From a checkpoint of a small mixture-of-experts model trained on Wikipedia: 64 SwiGLU neurons an expert, 4 picks a token.
Below are experts of layer 2 (counted from 0) of a mixture-of-experts language model. Rows are named router (the router's row for the expert), gate (a neuron's input weights, with its number), up (a neuron's input weights, with its number) and show model dimensions 64-127. Each number is 500 + 50 x the weight over its row's rms, rounded and kept within 0 to 999. Numbers have three digits each.
Before each expert's rows: "comes after" lists some tokens at least twice as common just before its tokens as in all text. This comes from a sample of Wikipedia text that the model never trained on. Tokens count by the router's weight.

# expert 53
comes after: " (", "-", " \"", "==", " |", "\n\n"
router:578550462470455532487546540507539513471532503470497439483536591454554430524543509474460498388423600523485485498423563527424510408583529583465480555488475519536602555575462461575500570571483427
gate0:486496582436500589537458523533569515521540621483473452474486484447505597535500453493393600449491478505542492590494497516564432584469408485441549462608442491594514530554502382429528476459492488
up0:505481563515491566502489564499537571500514574521464513456576467517613557506518467544423552540525607481537516500427497413540496546506581489450551444512480445511555584566496385447599396496435615
gate1:529494369444467567474496516559472536483473431467526548474510570433435533448593484575491426597516563504508468452564434590543471430591422556544479512497491588537465527520527462443542497520447499
up1:546499594555504456458525543452562520452519518541472455473576458542540482563464568452556566521544544531496493501479573387461598489385554413406476526501491471434531483494456615544455451454559548
gate2:529571409482568519506490503523475435480503528574509354507541564534490532446476501472392506545584472667492499444494605513490508404469443410472443487564502558441479514454506442501512453581532480
up2:532494528429460533441496536511487502429577464557448599488503492460504427595566496476508571477559482437475480587451430589464563476553550576465483601406436499581568491578468513517469497517435525
gate3:444528569502470513476472508503561491410502545556453513506471496440490503511465497543452540579485479519452469580569511499541479497524357479456519542533491459449520466509440498550489553513591409
up3:535473485531510523454533536522455591466534459474495550494524475457599527537480546549537421544536463528504500485369520434564555498530483479556590489523478504457533443506461501576449437525434550
gate4:584503507480431583446604506508587469549531396427438524502523543580467514517520407500340529550538523439476511404436523493479439449568512645512451460450489474614520547559579524438509462524488476
up4:493517450542574490509424553552420455474543549622481458497505497380538466533536616517598482396458485553530471525557476558445564523417487360469533538548460544351467479457449447432494507552513540

# expert 8
comes after: ")", " |\n", "\n", ")\n", "\"", "1"
router:575523436443484563467598527576499456482541444530419479442502570439549430546542508479494491463484561573451462495458550550473522412542491522474471524564458553520580564586429435561472519526479460
gate0:514449512454510449511480517517434546395468481644511424507517455484555428408649557459532476527509432382467578558469505493435506463541529535432505513503451633525550471381509505447500519471498569
up0:468506462523509428469577502516508565479516515497547484507458537557624511422511406450521514525463465485472476479632539427485454478490454567405500438477503554502546616441518553445361491508512418
gate1:514497466484464544429587580528465486469500527506558450448454489545518412453567558525517511575499499472414559417503448467539512447506489497536440511431424509435537527472628484511384455528411467
up1:570467517450502536647562461657575509447533484535496494496475580520517487508381518464514549438478570413482499441535639542575452467525521494460506496504469488450519512447529543575484492508525500
gate2:487572546468446589502565470594521504428556527526443465514557616505603512476470491428438585532466561527485524511482515539504573386505554516566379548458444518485460533525547523464503504478555465
up2:471457525507520544524552455528493590497487500438447537520479522566560489455434444467540471610506549463425591518480506523544479469458504452583488469521501388432483458516590539487448425400587522
gate3:541492443481391562493427550469515619473507462487467437496488613389481424412447507505502561540418487512524397503489489533484550490475607584366484433434517483497522523476490481509632499449540511
up3:472481529504559516449632453538434431462527586534519558439500423604555520550565484484519471489554522473546539483571599462523539440550415421515446588542437429529536411483566480525416538504452511
gate4:516391485443570574456485567476502543513628399446388522533519546551458492401495483481359427510535497507429552434472496589456436511551464503563540492515442511464546458460518531525469437402490498
up4:572484527528544422490568424502457458523391575497514487475514570512561567563564567619482425445543543476550540536470538490524417474581521541529537474538449564492560460572506460492453519528499524

# expert 49
comes after: "-", " (", " |", " \"", "==", ","
router:547578401425490575489556590510517427499532499561435415478560578462566448492580524502485541434455601536508481517479553514424512466543501515494422530467453515538544551557455460538450567563503448
gate0:585519494436516471540474489485450462537498565478441401451614570443486506485474459505563516508584490473498548491430486455397472504477526483573555500524416493519592593499560577517521619538492403
up0:520448454373552480581440443445459496581492550445461498526619501369470460457417440460558412541503509442505574534518549443431450546513507456564509468584488444545583558475524592490493526486502486
gate1:528503524463583500464586566501489417515592494514441327480500515509469554507535570530508522461546536500502471467479516550550468502454523510481424517411483505455502479622474563537349496411570529
up1:513466504443523458474548519477392473550585512411528515462484515491513496492500361470560400507503529486541534425495563466496497453491544467540445395479478531514533544663392504427466407437460503
gate2:501518523355475491461466466490395509524450537559421513488607604477465564443538554464563438566468567489509511519435544444429488623557527574552527518587511469483495515516535505565504552545571492
up2:533498464583489549476583520542523472456483504407522483471401482500505465519417463544541524377522394497480436450515513589534546441546507568415479503455499528516472553569428509531506431486375491
gate3:479489510465458497459539587523453486510556401544490483455597515484613445517552460434434549466538562498547452348410386410434464484539534511443491528444531497505515533535515589487521558508427453
up3:533549550446513519550445414468488513493496629526556443535515510465417540533385451551524490520410435531410529536606656546559541442502464529477569528494490543477493546479412482510478459500580521
gate4:464527413520385506481463529523531509575505433581571470522504606522440381432489517549549515562477523510463474521497531495483527538460463441521461508584532464479584441500577533440373577468606503
up4:478489519553475510523482439513380494570437499487434429477486528482482461510507454490474432495488416644486528476583588551404485460556551490562441425532509423507571477523506443419443542499583672

# expert 38
comes after: " C", " M", " B", " S", " c", " P"
router:512511444435429554438553539524527462479537458572465459472556531462592421515547559433414484462467538541502425544519539574470485473585540574457524561518525554530532529530432461559459484536482426
gate0:528501497496559563546496526453587480578413384459455476507525515432502450519475579460546537482411626503391495617484537524489528573542607500490480623502529428468559491512455534495474511440482496
up0:508519506385457581503466491519436493519463512422576537510525517511420486484502595629601568429506531436516559482488479534493509505560490554504515447457511487481495464501574460565510559479502450
gate1:544540552543538610574612544555449540424428441570522440444492481479584539540584502520535573515494508526458435474455538515531446554459481495443519521467520584507497527524540484526556471439567523
up1:503461450600575423425544495468488505405415473514509501510646507497584532502560526546496508444523543517564510573558612487542437542494358529458550404553546553550491550532521547561529452497511493
gate2:525525454420475497469547600611533457518510561515453516470500495503519465610570465502506557491463532568404470447540567575539471448491507520599498419479520574490449526493574469470556562520511609
up2:481451538470562412514484506508544445520629548562469574550412492545539445520443537473548372510472477521479567444557527628544517466549507476534541444458560484439447549476501595435535559502484605
gate3:502504581500520434468532481441545450512528525419480514464532550492627433435595507508469561467487508526518577483490464543414503483530448527466543469518486530453468569511521582566516488562448448
up3:488486464552503522527472486512565456520509450525432482508581586480544552469543486533452548560552452468611462394482472423517466463472405458419534445446512587430482482493541494564469550515603505
gate4:512492467555602593454517515483431467410524480526559444454527425555525386500421564452547402499497455522559441532439496508507451459448504455515407458503465563401491577548526489474502462515461476
up4:491510532486593547594556521442488425441535514538557460499594495537467401518490529460426454452490519428416419558449515505502501508610564456465511492524519539538540569505441468524496481528574580

# expert 41
comes after: " |\n", "\n", ")\n", ".\n", "|\n", "|---|\n"
router:534587470422505548433550526585506496477562561554449442475505582495551428564537477450483505465506493566470458526446612531436577490533527552486425584541411533553587575599467524580483526522487491
gate0:508631417428505519595437508551403415544437443410566439546575505483551410435425448435512465466468508502490542519506496567524534450505556492486476441570436462616474610486488499436472560462437489
up0:446412553568439483414556528414534497429592504517434572525448509476476538554567659604486517495559436499521483465452502493508505552550430546458497522435466557411573447471539449592516522506520544
gate1:459443423473482556557520521564539459557419527534547592485540505510523441510545537486520546466512480501490548554629525593557547387473385550342507489464525514426498379502534546472484427523498457
up1:489504510484495524587500450525527586445447488539525497455487574425450395455549498459522577428411508515470538494542556592454538410587580583601422471494494543482496445527442534600445540494491561
gate2:529508452501459482550514462559605527367418548605530537544477509441597542506507475455469553461446576436449519551498420602530528466492596550513352479487530492523445541531472417596562520555530459
up2:539509484564443472494536487576605520447449512521540501540526419419514468537410473496454533481473543518486489587481416536586521457408555487568490534508530486497439538519460482533531439544517476
gate3:466456425478514466525587480550447497481596482583510501478600525488501465500600516489430460522469521468521527475463629501422471405570438503391465603456451537555653457516575510435463498497416447
up3:513457494454506513579525456564566541477486518554500527526461455454539546424412562482472536517492600517479444583530480540426537482534612577549543561518577510498444658553420542530531539607449441
gate4:475476526470470475624503484475538454467441457518433521545553453501658524561419509483513483545451503486485444397478513525497530523563474509437411539559568484603471434488422498466505453494471470
up4:490431513568480499575465513532359469444489585458539508465574523473577513398562532516451597458450480607429498546543476429530520549441531573477446503484499554565541425509489528510522411516422507

# expert 32
comes after: " ", ".", "ed", "′", "duc", "inn"
router:565579462472497489476502555592502456496586502532430442475490558434510480565605508451447480470472580536517475498471508493475520439566486564483460553462403558484572549582446452564462556613495486
gate0:537564551434461468534533493459492523555531571503498447426450528418486503558482441505534492464486428495427534463467520417461501407478465437404479532448387565440466505521374481542503457438581537
up0:373424468462525453507429504467593428486482562484541553550569479543504514422496612485497539497492573477485463538530454429483436449504384421618524545548586438531543440455425450492489460569446550
gate1:552538581453509461446510489542507473546534494519378516493500535468520399422565662480457393449435532471451507489476492490435577435474518540575471509544505481512607527577458431454547523460474553
up1:485475339395453527442519544532475445416498502513550555483519525515566553615455404594534606539563448614549488511465578561444517570496518497494532541539488520561440459546497545503479562490549504
gate2:521558517525525553496567484484497602481472524531524459500431508506531459507495513508536539519446503426496540437494517444607525586477505437453503506434404505481358469562494516569464593498470580
up2:524547539506628488539504428445374525490412559445473475512522422497467492570505493483501465532472448488581500566537514459493482447482577575414513542471431495507395609540466580460464594412496548
gate3:580443470518485459468436450503466559548493500524475490412549523477499563519599544518471403501439464546522398488513525492462530486605395492432561488468530497522531445529455445493503498442439442
up3:531576463526470439475503462503414501511470415493559482487454594523505512641497470546510483504507510477587410504485441541521514568649461469429610518469463522532525520502530480568423566522523463
gate4:585535526501429588515532500537572481479587468499577421459500565483566546542516494504594561475515482546526473489488579499500608507522459483526466494443446626537490489511498407509578566513489501
up4:519508550474428535547556514566519513554536554420596516484478498528482539532521503556597519520501488472518504470559573449550601563556456505519510509398491550476441474505520437613514513492518551

# expert 84
comes after: " |\n", " ", ",", "\n", ")\n", " of"
router:523547416433476561401564577603541477499542496537424490461535544435554440519539557449529532466499553525501410504427501497394535402541505560528438569499438556523521606632491470566468498529453507
gate0:487571410517511477466525473481630519571496544552565434505541560516433498524462566598487542541446479416532550556442493570535463522511514547538290490433518533454549536529460435442506540540515539
up0:443525455548517476487451515458558543578401463418534535503548475454459502546452508556537400565483460486576527518575456490624490502627483568460506426557485493508553490553484468436490455524423544
gate1:546534439526503537557521563511534504462431476476431503401536454450458541447513493457504538472363489450534586541434561588530496613570472577558524427489465594450447605527466478608623444481450435
up1:558559396527505563544627449511505498527476501446588474409417456497462507400507562458552508509414501499467493460580534520538459507477645479539528584507398483439484567508438435535413472435469520
gate2:505534567433444507540494623522500419434514550559414419559524571552504462632479422560453495498410536527577512558509570524490516434492431499487443595511504527560488439437398482515498546499498410
up2:521483477528526530486508445516535448544448484462493561516532536489481377524472547534451466487496526459465397562450424450527434470420499492613560583499474541486484404478530497559493551579513504
gate3:593475441495499489486585493493526449511475542450471469432544497525474540507586360502455470448429615540435484475538567532450489403587447615514424617462488444475472517539448530499411449515576500
up3:467536483505518522512419523472406513476487501563537499593411551508519534505411530471529493528558442499555465541426462483502462648392533474519590405565486577504440516451543504582539547419448481
gate4:526543515479449589516557494459484497470564457634486481532529582424515465515517480469432498451531620459581446542382481533499598509542507492434532492393489500501524551466495552560466533484448503
up4:444455539476510560500460498507475523526566517603501489558496496518454606511441480443507522481564551472548557548487422430498519436473448534501505518388508500456515445402599590503547465467486508

# expert 65
comes after: " B", " K", " W", " M", " F", " H"
router:521500482477499576408509505525531488498602459543415439475610517453454459528535585465495520469544535514473508492460534570437559406547446512468409522496451580563577521510428489521461529552498474
gate0:465483477423478528485512534483515443481534530562428472493426498527478554494525420447568573579505583531490512435564561531453584551564456556463555511600511526527496512522536386550535509416521567
up0:488544503637507455642499452512393495518466493515430552553484575498463513502483481516414415454546442505567489462490512458541436423427473415517448480446571486472521481517455557522466468553518513
gate1:508488468473503507401455494507522461488573544426466460463492459447499503475466624416563485549596472489604574484451542568433557459557473475500560528600425550528563549474459461451508479554528509
up1:505434496519497487565474452503423487438568603421460517499562454498474581452454508455594529464514370482545478510538520553486578426553473437549513552502428455500554533458482393472491394426563483
gate2:526482468597525630466507480540469563490508513397409430458500526490489574488576547436450448488536516463516497478476514524573583437503444445487516485475539686436526525470503453453537536471505538
up2:478436519633494602494524489458449512519534427497471516494538500375461458509475581443464456463554529495525489563490549546460532434546494516481512519456545410483526552514580528477522507500490594
gate3:522471475477424517567539470595502436514571538587458539502536529484494524491419516538406525533407535544450540429543452471451565515529511549457595486450475621475461472491454436534507560522556496
up3:431504479423577521512531508417401491519570476529579550513513515430515405500455576484433494535457500461457490533544525521490543447458586604460473569488468411463569475519598534521405535525493511
gate4:508486416458511557435508570551463560397512484493518409481626554469508488463489521458400602430403468462516489462428524433436493513469505582466439514495442470462516549513450530528533480525445514
up4:444454516532600579446513431575474566504548443466625431545606430488410460493509544495462569484557461431424568555561520488540422515473496528489558515518506464494429410481536511517501479490607537